Experts of a small language model.
Size: width 160, vocabulary 1024, 28.5M parameters.
Experts: 32 experts in each of 11 layers, 160 SwiGLU neurons an expert, a softmax router.
Below are experts of layer 9 (counted from 0) of a mixture-of-experts language model. Rows are named router (the router's row for the expert), gate (a neuron's input weights, with its number), up (a neuron's input weights, with its number) and show model dimensions 80-159. Each number is 128 + 32 x the weight over its row's rms, rounded and kept within 0 to 255. Numbers have three digits each.
After each expert's rows: a language model's description of what the expert responds to. This comes from a sample of Wikipedia text that the model never trained on.

# expert 6
router:121163095088055131183123112186161105085138041082125155156123095149107125096149148134083087148102114143159074102139113127157081125110176100121103181108127163165121125148146095120090127128167149144078145114202110150083099148125103152112154094
gate1:149125098139058122140100158073169113139114151126116099142129130098116124138121130113119118169168141135167122150114083155091092125134152067161117136095059094153070094080089169153107109033167107149170139147122117131182129136136158173115142117
up1:104126096113102156129157098114177146098131176103126136103081178177106141136142120147112140115114125191175137109158072105109084110075165111165122097113110121150101146101136166153116055036130093102085122153105168085112087159123162128170182142
gate2:179113124177081145158156176098116072142138150142189100107108096130081088187140106117150153200165157182132122121126120173131116120088120143163109110144056092163134100176143165161110187110122144105146135133165154124185078169128111192113141147
up2:175119107147103116111129131143108160133152119157114113121166101100194124105115143079084113156110119135088183171148112117129185076073093131147079152140115070158180140143173108166139112152131135130123114153133129134183074122162126177156172190
gate3:071151093132124150209117160174122156190104098084130110157144083155129067082086106116106100140108118174118150129118099121172143104122108124140091100158078084097180116148141079174062167037084087154119191124138126164078136173105129106159166132
up3:188125105094171079059128157129098121086139091100096086158121136131104166104141163144158143123144107110152097095089078135132148175139128164156123158109167138130107166073167152075107133117160212120123136167094121139200136081168102135111118077
gate4:106133108131124115130143079109126092069124088110125082117170131122111110170167093125091079125113126134050075121153134094142129111080153126189121158133112149085111119143165113146153081140088113110101083094171125176170147100155174092143099089
up4:146151117091098137130105137135157162172173124121085081161116145180110134131132161145063153111138077157123141134132148124107108093077175171121179106106137162145159165066115140124111126111184143153068123077175144111118084146128112112191092092
Mid-word re/ar pieces

# expert 8
router:110130073127142140120125093105095096148147104150091124159124086174129122167108121104151162130123098106137157122122143120107152107107111168084088156098077106147071080099121078137119070121152127120192129101128102139180144161134100090130156185
gate19:136117103124127090127128142171094063185084091089119114220102106133102163178129154108121079130107130137221070139157047110135158082088176158157146126084111128119086101145090159096164088151137077144110138107153137105126127206156133178123099167
up19:150145115129216208166130103132142113072130105139124100176086126095116077112073127178082091107128148153151152089120123143093153081119200105126153167124074096134146160121120174146107152122162154187085130121151077112123116087123139180123133088
gate20:140122131130154107101101093110112089143143114126195131149158135105107111163092162168153116154122127111150170125112118109102108102112088086155115120049107172099112091074134130099118131095178153187188133140060125162159130120137111090127123074
up20:125129112142075176096122165190105105093175133183133098106163182091121117134098140113148092095156109119127157174097139187121118143123134163158121168160137101120100126144100178188152047180155084127149192093077093134160128144117157153119079139
gate21:146170145178094166170104105106176102182221123116139168148212077112115120163166143149110144121065126146128138095109151139165119168111146135131093070129205141107105098087120120102164085091139131177094168128096105098046135154104161076109079117
up21:126110068135090202143165079163109171174176176121107092123173121111121131107157151103125121138130120153134101088093185148163175123214115087110116123130129101118105120108119085073094107088132116197060150125194098154069124149144182145104134180
gate22:130164122150162157141118143148095081134154085092117093176095131120151193175079118158096109168096116117131189191089095092112145104190105103151131056110142128196165149143112161151120200140141102164234060073085122071192113168141112104127119162
up22:155108104112085120113145189154105119129128180101169148099130195082149132065215098067136143151152075120108100111161179167099144109130106104157075125124153089127121128165160126137180140139157166127116144063147188108144058102147087092102131109
Mid-word t pieces

# expert 23
router:156091076094102187165119076113122076165153161148156093116124118128181077162157142166164174090127143131161102155122085148129120125129070114157167171124107155110137083089075142150093103144108120145133039194178149128165146084164142132102145151
gate1:124119168168121118115154063114134110147125138142067168134146168082091110185151124151149118157089193130126123150100058133132124176110104093104179163139097125083106062104177097115124111115147035112119116113174219127105067146149117156082150140
up1:161103100113080132113123103147080133164092086139121191073185155156158087147092136144135156095136117128099149125122125165101126160187068118106122153142173103147114121087128092116097094136110071179133105106143059117141155148120131133120141060
gate2:107188105157083132155125092109134104099175149183109164100122092113177089144124167163136148138122166199074142123144120143151133116059112173166142171087133057157168097173095148183060119081131108081210093132161148117080149113078108098186167076
up2:166088072118081128174129147105164161091114114150142060105158162133151083158075047151097093110106127084205107077104156118093104174127121119077158162127106165108132122090143114131153132134087138148130113154140087158163193165104089148124073124
gate3:125062131119098184092109078083123095143115128089116112106130150125116136121132165087112132085147158182028078164180168102147174129075127161167112112133142149156151103126106150089116117150107107135109165203153191120110149096160144130096175151
up3:160147124109172083129164123199135135115104099168153138158087144159143103095151186165141109132132099131121041149132059140094195126118107131142102100132182127117131170167157153129166070143131097077185081143160104096148109183116113125121056133
gate4:164099173138141144166107123120089105082145152150167132118120097126166084096089126136152109121091148100151119123161121157121187135140126089171182106160087109128115087079125067156096157072153114061111154153127141194153186113120127090137153171
up4:111152122189126137077162108116180124189145108123084083201143127159073119102131103134109164086129092161159150136125181097093178159137119140130141123115139204151076126101106167110111098162104116144161144134125144113113125150196133144106127157
L and M pieces

# expert 1
router:173189188125138143066104175088160137115149107104141178146146114205163175164099127125158150125133119120112123102129122140124119156114176134095036127142207112141114112147134133098163114122110126173111101160120122168174083138110170158183080134
gate19:113121137137101121064145158108147162174128104118085109124069135126116216139187088148129136175116124109073162121111114143134072127121172114139088134162192104139162099074157181124099178137136091126138145109141130122120151163161126149146124151
up19:170111077182137088108149131176158129118132161079172106106195139144140111141108096182086157126118105146140066102137102082123169127118092122142164135051142159100093093118062124108161119059107123115139164122151080138182097094102118135155157087
gate20:097144165128129096089201108136161183123100106152076152154155070123133097166113059108084170107116204076100108100081119069116173135130128142113120160158133143154126151133113117092124072178145050123078173169143108150101077173113097129121157147
up20:109149139090108065071164160114158143131162184065155191139121080120104166170093089161150194128153119143122155134123154029176206095133084081085128141101165107138158119077143142172165113153131138149155118142083114148151120171147078166140141147
gate21:100152101241103118158135124174109126152136136119054153100187091180183104123080141157158112176133160060157146143093128125090078133109144134108100118182102134120115086074138085073115087105163113160140127163093160149127096116140094167132108068
up21:077152153115178097095149103095168174177124151146120082107154107163109120145135099105083164170093166143087091172127104137130119126158067140105137137128093087092163083152200070119155166140176086165069191134044192137156130129091146073099156097
gate22:163143137085100170065119150140110157139199152139140085162156086209110155166140126122138155120051130101095106142078173084143148157132106096154072094124189155134097133154166115107135135054097137158179080123121158142179099121129116133189118144
up22:159123113114082114160138195136140116151157142142147064164140094096158119077162103090130093170089074144094153202177189156161097111147095101134137085110167077101163147145128151111155139118116176099097120162114141126106101153153091130165139146
Word-initial capitals and stems

# expert 30
router:093112147084070157146182149139195132124122086181103158113117103124119153122108133153111082132092127142132099171128108106154035083186167141124151127128195113152118163082114135109163126134150169082154167058110133091165101175107154081091131153
gate1:097088085109079183132171118080142169046059105167127127159196094130138145116126136105118168184113147088142120115126085127100177127148156129188139116086159159115128155089110123114178157081127105100115136124125151090113056123180089163108119132
up1:164133129113109120106109152146131183096110154102159138120101093129124091056174154104140102094142155074188102160087120137114072106197100143106119117113159062124070189114140104161119098100175120095107159146051173168140086122116117167185117157
gate2:148130145131131092169091096162102136132117083147133148115147163123142113098154175130170136122122131140118203146107108097176063132139148129154183095133131155160117113130136157104145145058130138172157126099077118046138145168137121106144153149
up2:219103119124097173122076090173124142171175138097099152064141123136131121168074165082120075161122091101156168142148130132164208147127137121105120151124093084106113085119130123151130138145079078131132083129113112142112172143157133097180157079
gate3:149128100110124090092172087097181133128171074153132199129108111171141172150114170121073114170152113116124103101134158163136152160182167165145068109117154124195202107199147141180101151096098178110080096106116130089119099125178069097169127062
up3:084105148145113165193094083099067113141105152130077036120147149117111088129175078110135132075110081093122135140103140090149141137097097119136157147058145145084064112150062113107127087167147117132099159087120146093141088144098179155133141174
gate4:127105139172081145124135101105193133089157097154150188155090143134133145220104158084138080157097097125081105108091125111121113078099116128134132152155129120151158116108104215103099115083108130130124177148160158144106151125108166105104096171
up4:125163125138161106127109200125144155149171155081090138116042105099133108122137132160142117133123131159180095088159146150142143193152126093121126183142109109035095090124085114166127105104104110172159105083126075080139151145120175111193114151
Verb prefix pieces

# expert 13
router:091096097141164145069076110108070151117168147109108185159095110080107157122103104090158128117124125145174161101133126146122091135150099105121102105153100098119120118038166138152144128126137125157120137158100133114089105194160174143115141168
gate2:110170123154102195123117149135099064101165120080191167156080178129152145178110184080123116147143168162174135113134104150192164119091127073079078084149131134172084110119136141097065125102106083119107146141101123111101131110141162143163088142
up2:138122178130119114103146168130168103136122116128110105116129135109112145091186163094042120165142171084169108150146117139133116067077066158133088127053110200109141132123122137177153143152170154190099167184080141154113038131136141138154172080
gate3:150138115073113160106102137132164137104137135150120126162118108145167081145096166129120132100094139100192122157096180161184082150148168192096123120139207177070159114166107134142111135091146097135119105130087131193091161111168102090169092087
up3:103139120081116108114160129072145138134059117095145073136078135151110035148137134139179102151156130135108193179059164115141091116154176091125102116122133160143105168085079092111156104129140119136088122129121116090132169148090163125195098110
gate4:120119146164113122095151143092160125132112169108151150131104106126188126091123141109141110145087125140110160218104166069116104124167134154141172078115183116116073147185091102100170088100111154139154095123077128073082140181135110129071189125
up4:134104176164133126151133100114114159128163134119202117111121142134152152133141105145127126141132116158082099137166090025108149119129109184148121081187082077170113085191187085124157132118132115094090112108108101067094144179121098098094175115
gate5:166149136138132133146170124097056102075175076123165127195148111075097142140125177107137096119124135113145145166164112128109119144110106131190107171153069155124065122121139168174131117058135147133071184107090160161116087175159151133133078176
up5:147064168122118117085084164103058086138101150114108103177101153142121072142158110109129193180196121078118126074096073093096064146087137172117101123132096141122147112105138120129194129131138083117092128135120148155173164116142143066108181111
Media and result words

# expert 2
router:153108090108077201117161063181159163138093120121100166131114138112095166113091107169150100084161129171129185094169053109133136101150149168095160141123128124113176104094137154088148146123111187136161156094122147189068138126172165139083081108
gate1:104090162088090098111110133171123120104144084109173115050118114108122110171127147145118104146098150151146162134169114129170083146120147136142147098127164091130138081115140149142142121084092147073152159099141127136154161103141127092061129115
up1:136113148128107143123056110142108119129116125116192147156107098095087088122105121180132067149178150177115147110215058144146163100161108084091114124121143128092109092137147104145128122156106165129138092122093142160131114133137175102169055080
gate2:129128109142103159106127047161168180100098133157115153062171120135120096124154098143149137089133202112162140110132086105140168085157137162145123124076115126124094046082131156096084169142110165089132072143113149093112119104185112016104083168
up2:096070135119119158131183116111114081132139164120110074157126150118095060159154179123115128111176106155115177161181193173117078110129094129144108193112160178144066101085108107151065124153157145169074147085115162142164154117114147160159111129
gate3:200149122076076119089111113122130199166165076175084112095101135111097154134142179178101157130154111134117185180128112121121207151162145134139161093162103106137147136071084151105127071114167155124145078096171114100114107167149147119144105205
up3:176157145094099153110199088122119081147148145101111127135084197106146076101080091071116135106192165164148126199081101130116130118153126124157079137126171099132082165167087135081155129090089126141106144122130103109174114098131177072130165140
gate4:129100078138089154060136128115118124082152161155183110085085083185147166100124152124132118116087155144084113134138093078130146137120149144178073118175118074102170108104137144157110183062147124193099100155138136124177097154083141170141105109
up4:130159194113152076124172125098081133091119184138129195098108132103183110117128132136169162197150143113161120136133083120122109119151156151087156084144146126138118138177220099160102154101097129066172139141159107110112141092180101163062140079
Capital O word starts

# expert 7
router:132121171164140150121171117147112106138079153129116063162084106181116137151156092123115141092140108106076146151154166169097130160113139157126170110166188127164123070170131161129170173142103127070147099124076118088088123125121145100193176118
gate1:133128155114103092201085173157143087160175166139116027113113128145155129145143142140103133146037182179188134154106128110108151162102095120112212095121136127123125131140132135123168077125115149126093117065089164162141153077142123141199113170
up1:151172068165145148177092069149054150142097185133119103084111094101045109129104076103183143156135159126174084139132171107109177123107131149104169107087095142138124133078108172141095162074118163133096111102125128162152157166146135154106140096
gate2:166125087104152124107169104110108090142115137089159114132120093139103151165108165124161105147118112144118088142116223133085112121159160131103048150147122136112148100119190151145088164078102176100181163194179125138087117145126176092094184082
up2:085129207103159101147092091117092102098136144140113160137131131136172101133092190100160081133122092125081131117113132108156107125136177126146076043160141167106072138166154138174098175129148081120131111186134125163075117133119149186150122134
gate3:181146165150144094101197111119194119094114133134177108202104071130062134148158119082169160079118191110095123132108175101133149180170105080172171180186117114097104127150114131183169122143134087097157072117097108078126117129135151130111093112
up3:069091112178136100156112121137122125129132140104115163170194125113168117078102163149084085115125072121120139143129080130139156107109123144126106104099140175092090141124085151142093113077129131169142136105117109112073163102145198146085125139
gate4:145102140160115118113107098107151144120128122131104060124124114079078118129067114122175185158139137134139151074070198173151154155128137115105103126147144170134120141147135124076167116145100148137098151150154165130119093121140090130173145173
up4:145150220134083088135113109029076109161170114180154192098176131160122098082154151103156086095137122057139118158167109150170130170088085052145150174136172088144120119101136117150124185153143158168090010143110133149102093140116131128103084093
Mid-word en/ic pieces